Weights of a small mixture-of-experts language model, trained from scratch on English Wikipedia.
Size: 10 layers, vocabulary 2839, 56.8M parameters.
Experts: 96 experts in each of 5 layers, 192 SwiGLU neurons an expert, 24 empty slots to pick.
Below are experts of layer 6 (counted from 0) of a mixture-of-experts language model. Rows are named router (the router's row for the expert), gate (a neuron's input weights, with its number), up (a neuron's input weights, with its number), down (a neuron's output weights, with its number) and show model dimensions 0-95. Each number is 200 + 20 x the weight over its row's rms, rounded and kept within 0 to 999.
After each expert's rows: a language model's description of what the expert responds to; "mostly gets" lists some tokens that are sent to it at least half of the time. This comes from a sample of Wikipedia text that the model never trained on.

# expert 49
router,173,219,228,218,168,183,192,207,207,155,191,207,185,215,186,186,185,202,188,221,237,216,217,238,180,231,202,196,197,189,186,218,218,165,189,226,186,188,209,228,215,188,189,203,172,222,216,216,201,192,160,202,202,221,213,184,207,190,207,166,179,162,196,213,206,183,238,230,184,185,221,193,167,198,214,210,215,212,224,188,219,228,169,211,195,175,180,197,223,235,205,214,200,214,203,210
gate0,222,194,189,192,204,197,209,188,187,189,206,218,194,180,196,210,215,203,192,220,186,175,234,188,240,198,181,185,171,251,220,217,163,163,147,200,193,199,195,207,175,203,187,193,217,212,218,191,209,186,212,189,217,220,224,205,198,182,184,199,230,175,196,210,195,224,198,180,233,153,138,209,199,206,159,208,208,171,192,181,153,198,184,214,197,200,214,196,192,229,178,212,218,180,151,182
up0,235,225,203,197,239,158,183,231,191,189,233,217,189,193,163,211,215,204,183,179,175,203,203,206,189,171,167,213,176,187,180,209,205,219,221,244,222,191,187,191,184,200,198,220,194,216,230,205,174,212,169,191,203,164,212,160,201,201,188,180,181,149,256,192,194,179,202,236,174,212,162,185,197,210,209,179,164,197,233,198,213,169,228,173,222,187,190,189,199,187,180,197,176,188,196,165
down0,189,211,203,192,171,224,225,203,154,203,249,190,141,195,205,155,192,204,202,180,212,241,189,193,188,238,224,194,168,180,178,218,176,211,216,215,191,218,179,177,206,188,207,200,184,219,203,175,197,164,207,206,234,223,188,225,204,190,216,202,169,179,187,232,202,198,220,238,175,186,208,198,177,176,206,163,172,203,198,189,177,209,222,197,214,182,206,231,200,201,218,204,186,180,183,180
gate1,194,195,189,189,211,203,205,201,227,197,212,187,224,182,206,188,179,201,201,198,165,189,159,212,219,214,219,208,218,188,238,208,176,175,222,197,174,217,197,242,197,198,188,199,222,186,201,188,180,205,209,225,194,218,185,197,219,233,200,184,232,227,172,196,176,218,222,222,202,187,191,221,186,177,199,218,178,205,227,180,190,197,222,215,135,186,196,204,209,208,217,190,194,185,168,224
up1,216,199,175,207,206,178,190,209,234,194,205,156,207,176,193,236,164,222,180,201,195,205,170,248,174,174,187,220,151,216,214,210,167,203,210,195,183,228,206,234,218,179,196,198,194,185,245,231,212,200,227,191,165,194,156,200,231,222,179,188,181,165,212,198,168,244,225,204,182,212,231,206,188,198,182,221,193,180,188,241,160,227,206,167,181,209,226,231,185,203,249,202,209,224,206,209
down1,162,215,181,177,196,223,198,205,203,181,193,209,184,200,195,252,217,197,184,216,160,210,233,193,189,189,172,195,221,169,225,185,224,202,193,201,208,207,221,217,237,223,181,223,204,159,208,224,185,154,216,217,219,191,213,167,199,219,176,218,188,219,173,204,238,210,203,208,178,217,242,211,131,182,220,185,172,188,222,219,181,217,198,225,211,225,215,178,224,196,215,183,213,220,241,202
gate2,196,196,231,230,208,250,183,171,206,173,187,193,189,164,236,203,179,188,185,191,199,175,183,227,242,201,164,219,231,171,181,178,182,193,202,204,218,197,200,186,169,199,209,240,208,208,183,174,195,214,231,203,174,207,235,177,208,240,201,178,213,197,174,204,194,190,191,191,213,172,229,215,196,186,196,196,201,196,158,189,202,197,192,185,210,140,199,195,171,196,204,181,184,160,193,177
up2,201,202,211,209,177,231,227,179,194,207,209,171,174,176,210,224,177,167,205,178,190,180,187,244,243,182,177,184,214,228,189,201,224,143,194,188,204,206,224,193,225,224,198,212,203,197,173,186,206,196,241,196,160,224,212,214,163,198,199,196,209,196,184,206,227,209,247,169,194,199,180,237,188,194,231,199,196,193,214,163,161,197,232,207,214,200,176,195,210,183,197,210,201,198,198,198
down2,207,217,198,204,217,213,216,195,205,178,180,224,196,197,179,185,182,207,215,219,202,222,193,190,233,173,184,218,177,195,183,208,210,225,184,216,199,173,221,209,223,198,209,196,182,208,216,181,163,213,174,200,174,197,174,191,215,176,201,182,202,201,184,190,196,214,196,251,225,214,190,222,166,212,215,207,203,167,205,222,175,161,218,165,183,242,198,214,235,214,206,177,223,191,177,219
Description: Place-name starts
mostly gets: " South", " North", " New", " br", " Br", " Great"

# expert 43
router,183,213,198,174,202,163,198,181,209,158,184,212,182,200,163,179,204,175,193,199,193,188,223,236,199,196,213,164,204,180,207,209,220,174,190,216,171,191,194,195,207,181,193,201,207,202,171,220,205,167,211,180,196,199,205,200,218,244,200,195,216,211,195,216,184,214,212,210,194,212,227,187,154,195,222,222,190,208,224,208,242,241,186,197,227,199,182,228,200,227,192,208,174,213,188,204
gate0,202,205,186,199,221,182,208,165,214,206,194,201,211,225,182,227,210,250,238,218,215,204,174,181,212,201,196,188,189,212,195,192,214,222,172,174,205,238,194,210,187,208,181,188,199,186,196,184,207,203,226,179,240,223,188,194,248,224,214,193,239,190,191,197,167,203,199,185,202,200,198,208,166,168,220,217,198,217,175,225,247,208,158,216,225,213,188,203,187,186,208,222,199,188,235,166
up0,199,202,222,176,187,246,205,174,187,224,195,225,182,195,193,213,219,228,207,202,207,198,195,213,199,217,182,182,178,205,151,209,220,213,172,200,197,202,169,213,193,188,164,194,190,196,202,186,191,193,202,194,225,226,184,206,226,236,194,228,235,217,178,201,185,179,168,191,217,194,203,218,203,180,224,225,208,218,198,239,220,241,203,192,191,228,203,213,193,173,208,199,217,219,211,198
down0,198,193,194,182,206,174,187,206,195,228,214,189,189,213,201,196,191,173,174,220,199,174,191,224,261,189,203,225,207,177,244,241,208,190,199,201,215,183,213,190,203,199,206,200,212,207,213,191,184,209,216,233,208,217,245,203,188,226,207,228,151,192,179,206,196,165,224,176,184,202,184,193,182,200,227,197,226,187,210,178,202,171,208,224,189,197,218,211,229,220,189,171,172,202,236,233
gate1,226,233,252,191,184,194,198,204,222,215,223,217,209,166,208,211,222,179,213,201,195,172,240,203,208,188,211,173,202,238,191,216,186,168,190,160,187,204,162,193,212,214,199,229,199,173,191,203,191,195,214,214,177,194,178,197,179,214,221,212,207,217,212,214,182,208,180,210,199,206,220,176,173,200,221,228,164,201,187,200,206,219,224,194,190,252,245,164,212,203,180,233,180,206,214,187
up1,168,185,169,178,194,197,198,188,190,185,183,223,205,217,187,188,201,214,198,190,202,225,153,188,189,191,173,224,189,171,231,192,210,203,197,198,214,211,239,201,179,194,235,200,181,195,235,209,213,204,205,199,214,194,229,204,243,193,182,156,179,220,165,201,217,208,212,186,188,216,216,223,203,214,196,221,222,176,222,203,212,139,165,217,203,203,162,186,192,221,207,218,221,172,192,247
down1,186,197,174,188,190,192,206,192,196,225,173,165,208,207,189,166,179,180,197,176,181,232,192,178,206,188,211,216,196,169,190,222,208,198,203,210,193,204,226,222,185,215,186,163,195,194,191,162,190,231,225,180,161,210,170,186,219,229,200,200,208,212,216,193,210,214,176,196,194,187,196,171,212,219,215,161,208,190,225,221,199,202,210,233,175,182,140,214,195,181,190,232,206,187,248,202
gate2,198,199,230,165,211,185,209,179,163,219,193,211,187,194,229,225,188,194,219,233,219,211,183,217,208,203,185,186,197,160,181,196,184,186,201,159,204,212,211,193,171,187,214,227,222,170,182,229,250,235,233,178,220,213,210,179,207,206,185,188,238,198,216,176,189,221,196,182,165,209,196,207,186,191,216,174,232,207,195,202,192,215,190,201,240,202,181,209,220,199,183,214,182,187,239,165
up2,218,207,209,192,238,188,212,206,219,228,189,208,197,171,201,201,198,202,213,194,172,170,193,196,223,195,200,191,220,240,193,218,184,210,207,191,203,186,214,214,189,193,246,218,218,186,173,239,235,208,169,203,192,193,204,181,199,213,227,217,222,197,198,189,200,210,198,180,190,186,219,212,229,221,212,174,196,191,201,190,196,201,205,196,195,206,199,214,209,226,186,219,183,216,205,170
down2,199,203,193,188,178,200,195,209,206,225,200,204,188,201,199,188,179,208,224,182,215,193,179,191,199,219,200,211,182,196,207,163,226,164,177,242,222,168,202,187,182,171,164,170,221,245,228,211,231,208,195,216,215,213,184,220,237,198,243,219,247,201,177,198,189,199,232,204,189,213,191,177,195,182,206,190,237,204,220,196,203,207,184,217,199,200,214,208,196,189,186,203,198,201,204,210
Description: d and over pieces
mostly gets: "d", " add", " ind", " Ed", " ed", "ver"

# expert 56
router,186,194,203,206,201,186,193,218,216,220,189,195,192,206,183,178,166,207,165,240,219,202,236,179,180,214,190,192,203,170,238,184,197,167,168,220,192,174,199,236,185,217,206,201,188,207,220,211,226,172,209,204,189,203,187,200,199,205,227,185,204,184,197,200,192,192,171,189,158,202,203,216,211,171,189,217,191,197,195,195,213,226,202,186,195,207,149,201,184,216,244,171,218,201,192,215
gate0,215,212,183,194,192,178,209,223,195,215,200,193,229,184,197,212,191,223,189,220,234,223,198,179,201,194,165,206,204,202,208,213,222,209,195,196,200,189,201,224,170,220,234,179,164,207,182,195,213,225,217,215,175,173,194,185,208,199,214,183,201,220,175,181,186,187,156,194,200,174,204,257,188,191,185,178,204,167,199,185,209,207,190,162,235,248,203,204,162,212,218,193,197,154,194,209
up0,211,235,214,175,173,183,218,182,209,207,160,172,222,183,202,207,240,191,188,205,230,194,172,187,170,178,234,178,218,191,206,216,174,219,160,191,207,193,182,197,201,188,185,190,174,191,220,167,185,216,205,211,216,193,195,196,173,136,232,223,213,177,167,193,224,222,192,182,184,212,205,213,208,177,205,210,205,227,215,221,209,212,178,217,206,204,227,195,226,218,179,214,182,183,215,214
down0,212,184,200,192,230,175,202,205,196,198,185,213,225,227,194,227,191,244,192,197,240,184,196,184,211,218,216,192,188,180,221,193,198,188,212,182,185,219,216,175,181,177,178,210,206,198,177,176,244,209,198,194,204,197,167,212,175,192,202,203,217,189,173,201,170,182,201,208,232,204,192,207,190,209,202,192,252,177,206,238,210,196,233,177,214,171,160,185,169,194,210,194,191,177,191,198
gate1,184,181,219,203,190,200,192,197,203,188,206,243,189,207,197,231,194,199,198,195,199,189,211,196,220,187,248,198,209,196,175,171,235,152,196,194,201,205,189,215,192,225,209,230,192,191,184,192,234,154,197,192,191,185,182,202,189,192,222,220,171,173,194,231,166,199,184,206,175,190,202,200,189,188,207,188,182,227,154,196,205,216,263,190,206,204,177,229,205,190,183,161,230,196,223,174
up1,189,177,217,205,231,229,181,198,215,220,179,203,180,207,165,233,190,235,210,178,177,190,227,220,195,185,197,206,209,173,206,186,207,169,174,178,198,165,198,167,175,206,234,203,184,195,181,190,179,194,175,217,196,215,153,185,173,193,221,185,187,185,182,193,221,236,197,224,191,197,157,196,209,186,209,190,179,213,180,187,198,213,230,227,206,200,194,218,178,186,221,170,181,192,191,196
down1,183,174,228,179,186,198,193,222,226,207,219,197,208,216,203,216,217,191,261,198,220,200,177,198,183,203,192,193,241,254,191,182,171,246,167,236,175,189,213,187,208,191,190,228,151,175,161,181,210,193,184,209,164,201,212,175,159,198,215,175,193,195,190,224,170,223,208,216,206,217,214,220,228,209,213,217,191,163,217,197,227,206,165,186,208,229,208,189,200,214,216,200,201,138,213,227
gate2,178,190,184,220,199,192,215,194,213,221,198,235,238,207,226,192,184,208,201,220,182,195,185,205,191,220,195,219,217,192,198,176,224,181,173,192,200,195,217,208,181,232,201,221,247,188,216,219,215,175,216,210,239,187,234,185,196,196,185,192,226,186,240,205,184,185,212,186,199,218,207,224,207,166,192,185,194,189,177,217,179,207,223,188,198,187,163,178,219,176,216,185,214,178,200,172
up2,216,218,249,175,199,183,194,205,201,175,221,169,213,191,234,199,213,222,208,170,234,221,194,157,183,163,195,164,241,194,200,234,181,212,231,224,221,147,227,219,200,227,204,195,167,215,186,211,188,176,171,211,171,188,178,191,214,216,198,219,181,190,196,206,217,218,192,215,194,202,204,191,230,206,207,188,167,202,225,225,209,184,213,199,238,200,214,213,220,225,199,196,214,227,199,181
down2,191,237,182,218,181,185,209,197,213,205,187,177,217,211,171,234,234,204,204,199,199,212,195,225,211,193,240,154,178,203,204,186,180,201,209,205,219,211,189,215,148,179,197,190,165,210,244,218,155,210,185,184,234,179,191,222,228,178,226,210,203,201,180,194,235,236,188,219,186,192,210,161,202,191,187,230,178,239,217,204,164,235,233,188,197,210,197,229,207,201,216,173,198,213,229,202
Description: Media nouns and capital letters
mostly gets: " film", "D", " album", " song", " Film", "R"

# expert 31
router,194,192,203,215,204,167,203,206,197,200,176,201,172,232,154,194,200,178,191,170,197,194,208,202,192,211,217,178,186,185,161,179,230,177,184,211,178,194,226,255,238,167,188,187,185,204,216,190,183,147,178,176,229,190,220,206,185,202,187,201,202,184,180,223,204,173,206,222,224,213,229,204,156,215,193,208,206,182,209,239,242,207,210,193,179,165,173,208,194,206,213,200,198,209,206,200
gate0,194,206,170,188,192,178,213,217,218,241,213,213,188,214,204,222,192,199,218,198,230,209,182,173,196,187,178,183,216,216,195,209,177,206,210,207,209,161,230,215,210,179,184,214,191,221,213,211,163,190,181,189,225,175,213,207,174,202,178,206,198,223,173,223,180,202,206,200,212,236,213,197,190,192,182,219,171,162,168,165,198,177,250,191,189,168,186,170,183,204,200,204,200,181,228,201
up0,219,188,213,170,200,184,193,199,178,215,209,205,204,235,191,153,180,152,216,189,238,234,173,216,202,193,190,188,236,237,214,206,199,180,227,218,207,211,160,195,183,185,199,200,184,210,202,227,181,189,204,201,228,209,210,184,170,212,191,187,157,206,198,219,179,214,176,230,199,205,200,209,230,187,210,229,193,202,195,161,181,189,193,178,211,201,191,214,208,195,214,190,173,185,192,239
down0,191,179,180,217,230,208,176,208,189,201,212,202,206,226,201,204,210,230,221,188,169,202,221,201,195,169,205,212,185,202,202,203,236,238,201,180,223,175,194,208,164,190,162,198,196,210,198,213,225,161,198,170,220,161,188,159,170,215,194,155,161,234,198,193,182,173,200,200,213,174,179,195,169,177,174,183,197,189,186,179,207,194,185,214,177,177,202,187,166,156,201,204,249,187,206,187
gate1,166,190,215,252,214,248,212,191,169,208,208,181,177,189,235,175,197,163,154,186,214,202,196,184,187,176,208,195,214,164,167,218,190,204,204,197,225,198,188,201,189,218,186,182,188,212,209,192,180,201,196,184,188,192,179,177,190,206,194,207,180,183,175,208,194,216,193,201,214,200,225,241,183,182,188,207,165,161,187,179,187,204,173,193,215,206,203,180,190,223,180,196,216,172,181,176
up1,231,210,224,192,182,187,162,208,204,174,182,219,235,168,199,195,208,158,212,194,214,212,226,192,176,185,166,189,188,196,200,230,219,243,184,226,211,232,241,191,204,193,185,194,197,209,162,203,201,226,237,217,188,210,202,189,197,230,208,226,238,177,222,218,231,177,236,174,219,206,243,210,172,171,214,192,208,220,196,186,228,217,183,227,202,196,199,217,204,176,194,191,195,192,199,201
down1,205,195,221,191,176,218,190,184,166,196,230,223,219,227,197,200,200,150,213,195,193,214,200,182,203,173,159,210,143,199,239,201,189,199,209,235,232,219,209,197,185,189,210,208,205,211,193,205,177,148,182,186,172,219,206,180,203,221,189,215,205,207,183,172,236,184,195,194,180,202,187,211,196,159,189,207,183,217,203,219,189,230,195,174,208,168,218,194,183,201,224,178,186,209,197,173
gate2,223,181,198,200,232,170,213,188,196,205,215,166,192,218,206,183,201,216,186,170,197,192,203,189,193,196,202,196,224,187,198,182,160,179,149,205,202,202,257,206,220,188,228,209,215,202,212,154,194,189,190,191,185,173,186,220,175,224,204,186,201,201,201,205,215,243,198,153,194,195,199,212,204,222,189,165,253,165,206,200,173,202,210,216,199,166,171,205,199,191,199,157,207,186,193,189
up2,228,189,193,192,254,173,217,175,136,219,230,171,238,212,196,170,203,160,201,218,162,200,210,173,192,207,187,184,195,195,205,184,202,182,162,222,216,170,221,194,198,174,238,215,197,195,186,174,191,190,196,215,189,187,183,208,172,242,215,194,239,194,193,205,207,202,188,182,197,213,219,224,223,212,195,193,207,157,180,213,207,200,217,180,214,176,180,200,212,221,179,214,222,199,196,226
down2,203,220,207,154,185,181,186,182,193,199,191,190,200,235,214,174,229,194,183,202,185,215,196,196,197,186,230,142,185,198,220,160,193,249,222,188,157,199,199,180,217,176,195,202,203,222,228,210,204,216,187,207,203,202,201,214,222,202,205,155,190,219,172,159,230,204,192,178,173,178,196,181,205,183,218,207,225,173,180,208,207,202,208,180,198,215,212,199,255,200,185,188,211,188,183,211
Description: on and capital vowels
mostly gets: "on", "A", "O", " Don", " hon", " non"

# expert 36
router,166,187,223,206,193,188,193,183,206,206,184,174,180,204,145,223,184,182,215,192,218,198,191,198,196,195,201,197,157,196,222,212,217,176,181,237,219,199,210,195,174,223,206,186,181,201,223,212,198,159,120,161,202,236,180,183,222,228,165,177,205,206,213,232,205,172,237,194,217,224,198,168,158,217,230,209,177,245,217,169,222,206,181,204,193,193,202,200,217,194,218,187,184,195,165,172
gate0,186,187,230,208,173,211,225,211,189,216,207,168,197,170,187,201,197,180,197,195,196,230,222,207,247,184,182,169,178,183,208,189,209,196,217,182,184,179,186,201,188,205,182,223,213,229,195,187,203,200,229,194,179,198,205,225,197,221,207,189,176,212,206,216,191,218,198,182,192,196,172,210,189,222,222,188,181,196,237,205,206,182,175,182,216,212,231,183,227,174,222,208,173,207,190,171
up0,199,210,216,206,202,201,189,194,216,209,219,197,197,179,199,200,187,195,161,160,182,183,199,196,202,187,223,171,190,159,194,212,171,187,193,232,200,202,223,198,166,172,214,223,210,174,165,178,224,198,208,220,184,229,153,185,189,181,190,208,170,211,193,211,214,190,190,227,178,176,188,189,211,200,219,199,198,199,154,180,230,221,178,198,183,195,175,204,201,198,220,206,199,199,186,206
down0,199,174,208,200,197,216,216,213,207,185,174,216,222,233,168,219,175,200,211,194,228,199,214,214,188,211,196,191,175,229,227,222,226,165,185,214,175,233,188,221,146,231,199,215,182,186,215,194,169,160,210,217,207,207,215,211,222,160,202,220,186,187,208,213,193,179,174,203,198,196,182,192,224,166,170,232,191,201,164,237,195,205,222,190,188,187,165,227,196,193,191,227,196,209,219,174
gate1,218,171,193,212,202,210,200,201,209,211,237,183,195,190,203,204,195,199,204,231,202,181,204,176,187,195,164,211,173,240,227,202,175,180,187,197,226,212,223,195,195,189,204,210,231,195,194,202,211,203,208,197,197,205,198,184,233,209,194,199,228,189,158,200,192,194,215,179,218,202,195,175,177,197,198,184,202,229,205,185,197,215,169,174,217,195,177,207,226,195,167,217,191,203,237,172
up1,195,193,166,213,185,205,203,195,202,163,235,200,220,206,187,195,214,227,171,226,186,214,192,190,227,213,180,231,204,215,215,196,223,199,215,204,208,246,213,210,166,154,230,189,188,211,197,209,201,205,195,200,234,187,192,227,166,190,218,192,209,200,168,213,244,215,170,228,222,175,205,235,166,198,157,227,241,211,197,194,190,203,178,203,203,194,204,226,215,216,175,191,190,215,191,185
down1,211,213,179,223,197,212,222,195,195,172,226,131,215,213,197,251,151,185,214,186,215,205,165,199,200,219,201,191,207,210,217,200,218,213,191,169,197,172,171,170,168,195,210,215,229,170,207,184,225,176,188,216,167,192,206,187,203,180,189,187,193,189,197,183,189,203,222,223,209,187,241,189,223,198,187,191,239,225,171,194,181,181,194,190,175,216,174,176,226,196,207,200,148,230,181,199
gate2,176,191,189,190,189,225,168,182,216,202,181,195,217,167,186,217,193,200,213,197,222,175,208,217,210,219,220,193,213,216,204,188,221,199,200,234,173,222,213,205,209,224,216,201,197,180,170,202,188,201,203,184,218,175,181,207,211,222,179,181,217,230,192,199,178,240,168,238,211,198,190,217,195,177,215,202,175,183,183,152,180,226,199,191,188,202,178,223,240,202,208,216,208,200,186,207
up2,215,229,236,182,184,230,283,207,195,196,229,169,239,220,213,176,195,191,189,203,204,185,219,190,214,192,204,204,203,192,191,225,199,179,227,177,176,189,185,179,175,181,188,188,201,233,179,189,183,209,176,207,207,208,214,183,182,171,205,212,203,214,199,202,184,185,188,157,195,164,198,185,197,192,253,218,246,187,201,202,243,182,191,207,229,188,201,202,206,177,201,223,232,196,193,209
down2,197,199,178,218,242,155,150,183,199,197,185,244,211,180,226,190,225,200,179,234,211,172,182,197,210,228,213,224,225,214,175,218,226,210,204,206,190,225,198,200,204,222,173,213,206,170,193,194,234,226,196,217,179,185,169,206,217,210,234,189,192,193,177,210,195,172,190,233,221,197,215,195,179,189,230,170,235,210,204,229,181,205,196,195,146,191,191,167,228,199,177,197,203,194,194,209
Description: R-cluster word pieces
mostly gets: "r", " tr", " Or", " Tr", " dr", " Dr"

# expert 6
router,190,190,221,192,197,206,192,216,179,201,189,212,135,214,178,174,178,208,210,179,213,231,205,196,173,201,217,217,192,182,181,197,214,151,177,199,165,208,225,190,216,177,179,196,193,201,227,195,218,213,236,195,186,219,177,227,183,159,168,207,176,184,198,210,198,221,187,185,188,220,183,195,202,175,195,197,178,200,228,200,210,236,210,205,213,196,212,209,220,188,223,178,199,209,175,214
gate0,225,192,213,203,229,210,203,169,212,197,207,178,198,203,196,204,181,183,214,213,177,188,224,191,187,151,228,203,194,211,204,179,181,202,195,187,206,185,185,194,201,199,175,220,203,201,207,193,226,168,226,178,189,212,160,247,184,213,210,207,199,212,215,199,195,247,163,160,192,214,200,164,237,217,180,177,202,217,202,188,208,220,191,162,196,215,227,216,175,182,194,203,215,165,164,206
up0,202,223,203,216,198,227,214,207,174,177,213,202,225,180,228,181,180,170,165,208,197,185,192,167,204,222,183,171,202,184,183,225,235,216,201,164,186,209,241,230,223,223,191,209,194,179,174,211,215,222,215,184,223,199,215,147,176,195,225,173,186,241,185,231,212,164,206,244,237,214,197,191,191,176,207,189,208,214,196,194,181,207,227,197,184,191,188,213,192,212,220,175,203,219,220,221
down0,201,206,234,205,212,181,181,212,200,203,208,213,199,199,222,166,249,196,197,222,207,217,202,205,208,183,185,201,215,208,238,190,208,194,214,157,226,205,237,196,218,156,180,222,194,187,216,199,204,202,201,209,188,224,208,202,228,172,219,204,210,229,198,209,193,204,203,188,218,197,159,178,201,241,220,195,234,184,180,199,178,189,214,181,212,187,205,205,171,232,212,220,234,191,193,201
gate1,188,187,199,172,200,218,215,197,190,193,214,198,184,200,217,188,211,204,195,207,191,217,215,207,172,193,212,219,213,205,159,185,177,194,225,186,204,216,208,181,183,151,198,236,201,220,189,194,180,203,235,216,192,195,205,237,205,164,177,210,211,211,202,240,206,197,173,156,207,218,198,221,241,228,173,215,211,186,169,196,220,217,184,192,214,190,199,168,212,203,226,169,188,173,194,220
up1,222,203,184,174,210,186,189,165,187,196,255,194,186,205,180,202,182,183,186,183,210,212,185,215,195,217,205,212,191,184,192,192,220,211,194,190,189,172,196,238,168,196,165,218,200,214,215,195,193,202,192,162,219,184,175,195,178,204,217,188,202,172,205,173,165,169,239,232,185,160,176,199,211,193,212,181,187,216,220,190,214,184,221,206,240,201,211,221,215,223,215,222,229,172,225,166
down1,190,194,197,197,218,206,221,180,214,202,194,190,233,197,164,219,175,204,205,179,203,237,179,191,208,193,187,213,226,177,219,183,176,191,177,188,166,174,207,196,201,176,232,187,227,176,207,176,197,209,198,199,202,202,193,200,224,185,203,214,174,199,221,202,163,174,217,161,191,192,213,220,210,190,190,213,199,203,219,206,249,179,206,198,158,217,196,211,214,241,215,205,189,188,197,225
gate2,204,211,204,167,221,185,195,194,204,217,202,241,215,186,201,198,192,213,235,185,226,232,198,205,215,202,179,235,218,214,201,210,214,201,231,195,189,223,226,211,183,192,182,187,161,182,178,152,202,171,229,176,189,212,209,210,207,173,164,184,204,197,186,212,181,227,181,191,179,186,172,175,192,195,190,197,229,229,194,229,176,202,218,193,219,202,206,184,205,219,192,215,205,158,189,184
up2,217,228,206,242,199,194,229,183,200,190,198,169,177,207,163,156,211,209,163,200,194,191,171,215,172,210,187,165,157,189,198,181,222,185,192,239,188,214,199,191,234,215,210,192,233,212,195,225,184,227,191,234,166,189,234,208,186,223,235,209,190,207,202,172,189,198,233,179,197,213,210,200,216,207,209,245,211,178,197,199,195,236,191,198,198,189,210,176,192,214,227,179,209,199,232,187
down2,215,187,212,250,240,207,209,165,219,208,216,215,202,230,193,239,220,190,227,207,172,193,178,185,178,188,197,208,194,164,192,210,188,189,194,232,169,203,191,194,215,207,193,185,239,204,204,195,205,198,214,232,220,231,201,212,182,226,239,205,202,198,180,214,207,229,169,201,228,198,229,204,175,200,194,214,196,166,232,208,219,189,221,219,207,193,217,214,236,221,200,200,220,192,240,204
Description: Vowel-plus-consonant endings
mostly gets: "ant", " former", "ort", "orthern", " major", " near"

# expert 10
router,179,214,214,200,168,187,204,173,199,191,209,190,168,212,243,181,167,220,192,188,191,235,214,195,155,200,209,185,182,201,205,186,226,198,237,209,177,195,180,207,215,175,189,231,188,213,201,206,183,177,225,173,218,204,224,211,176,184,204,217,195,191,235,192,200,211,229,193,247,196,214,168,221,225,232,202,228,218,219,186,167,225,187,205,191,184,223,198,208,194,148,219,187,209,192,211
gate0,201,198,193,186,209,214,233,150,186,226,188,180,180,186,222,197,175,245,222,228,205,254,178,190,150,220,182,207,193,214,192,183,185,210,182,195,234,207,201,188,235,192,190,208,197,178,182,166,214,190,205,196,234,199,219,206,187,208,208,206,213,216,227,206,184,194,188,205,215,205,195,212,181,190,218,231,192,202,195,187,196,212,241,218,232,188,245,204,168,171,183,244,201,210,218,192
up0,170,184,220,186,232,179,194,171,213,217,183,187,224,204,205,149,185,140,234,198,217,211,218,199,178,174,195,185,211,177,176,180,226,220,180,223,205,209,191,205,216,208,206,236,204,244,208,183,241,229,205,183,178,224,186,197,244,181,190,167,211,173,230,207,229,198,219,196,185,169,189,178,211,160,196,182,166,186,192,224,196,168,205,201,179,227,187,178,198,203,199,232,209,185,217,176
down0,231,181,207,168,230,183,194,198,162,190,232,219,219,182,209,194,220,226,199,195,190,201,189,204,182,200,177,181,213,188,186,223,192,185,179,231,201,198,195,198,204,196,176,187,206,222,180,213,226,211,194,161,196,199,198,187,136,202,208,185,190,243,181,219,204,187,192,207,208,201,186,200,223,200,189,203,176,185,196,209,192,225,189,189,193,211,200,227,217,180,189,198,205,217,209,183
gate1,203,200,214,185,172,224,243,195,197,217,209,170,218,204,240,206,188,225,194,222,183,200,192,222,184,183,185,193,192,202,193,194,186,161,229,194,170,222,180,200,173,241,199,208,235,167,199,209,177,199,189,197,216,176,231,185,210,174,195,197,231,227,153,180,170,198,181,173,273,203,207,191,224,215,216,201,218,218,197,157,176,187,207,230,196,219,209,210,208,186,156,224,194,211,192,200
up1,176,214,208,197,179,230,225,213,188,208,209,152,225,203,239,217,206,228,193,209,169,198,185,227,201,194,197,187,193,192,212,208,191,155,203,200,199,230,210,195,178,248,231,197,228,187,231,207,184,224,173,196,172,165,222,175,201,195,188,191,230,237,164,198,163,204,211,197,249,188,222,193,227,216,214,192,220,204,179,155,192,185,200,214,198,224,199,203,206,201,182,223,204,242,194,192
down1,157,209,172,183,198,183,206,202,187,197,203,220,161,148,186,222,195,221,221,221,192,159,225,226,191,198,162,186,211,211,162,196,234,181,200,191,206,190,220,194,224,199,222,204,213,209,178,179,205,215,179,183,204,219,206,210,187,194,191,169,190,170,202,200,239,173,187,187,226,212,217,198,241,195,184,206,213,208,195,228,233,228,202,190,227,177,183,180,229,185,197,204,188,220,183,224
gate2,153,203,185,205,221,197,165,194,203,200,233,182,208,182,180,184,186,154,185,196,230,233,193,217,176,243,226,202,210,188,204,233,213,186,221,186,207,227,193,211,203,213,197,180,209,217,180,202,151,226,223,196,214,229,200,205,177,207,197,233,188,193,198,207,168,193,187,196,225,196,230,199,228,227,233,178,205,203,204,159,180,207,172,205,231,204,225,199,184,166,163,204,188,197,200,192
up2,169,208,186,207,227,184,203,175,221,190,211,189,194,194,148,169,208,183,201,215,162,232,171,203,190,207,195,229,199,205,196,237,194,155,211,184,244,228,204,187,187,179,236,207,183,205,173,180,199,205,226,218,209,225,203,183,178,224,193,250,168,196,194,212,194,205,210,187,192,180,222,190,195,177,224,190,200,199,216,168,206,242,201,197,234,225,230,200,178,201,201,209,177,209,164,207
down2,199,195,172,181,214,186,203,213,181,208,208,214,214,215,188,220,186,218,158,177,181,160,178,210,183,217,222,234,193,231,211,225,170,208,191,216,185,207,229,221,193,171,171,220,174,207,181,228,207,196,185,190,195,193,219,249,205,211,189,160,207,203,229,207,192,232,223,217,190,195,149,180,199,204,227,183,145,166,210,175,181,187,204,213,204,199,187,219,200,219,200,239,174,208,198,197
Description: "le"/"f" word pieces
mostly gets: " le", " per", " inf", "le", "yn", "f"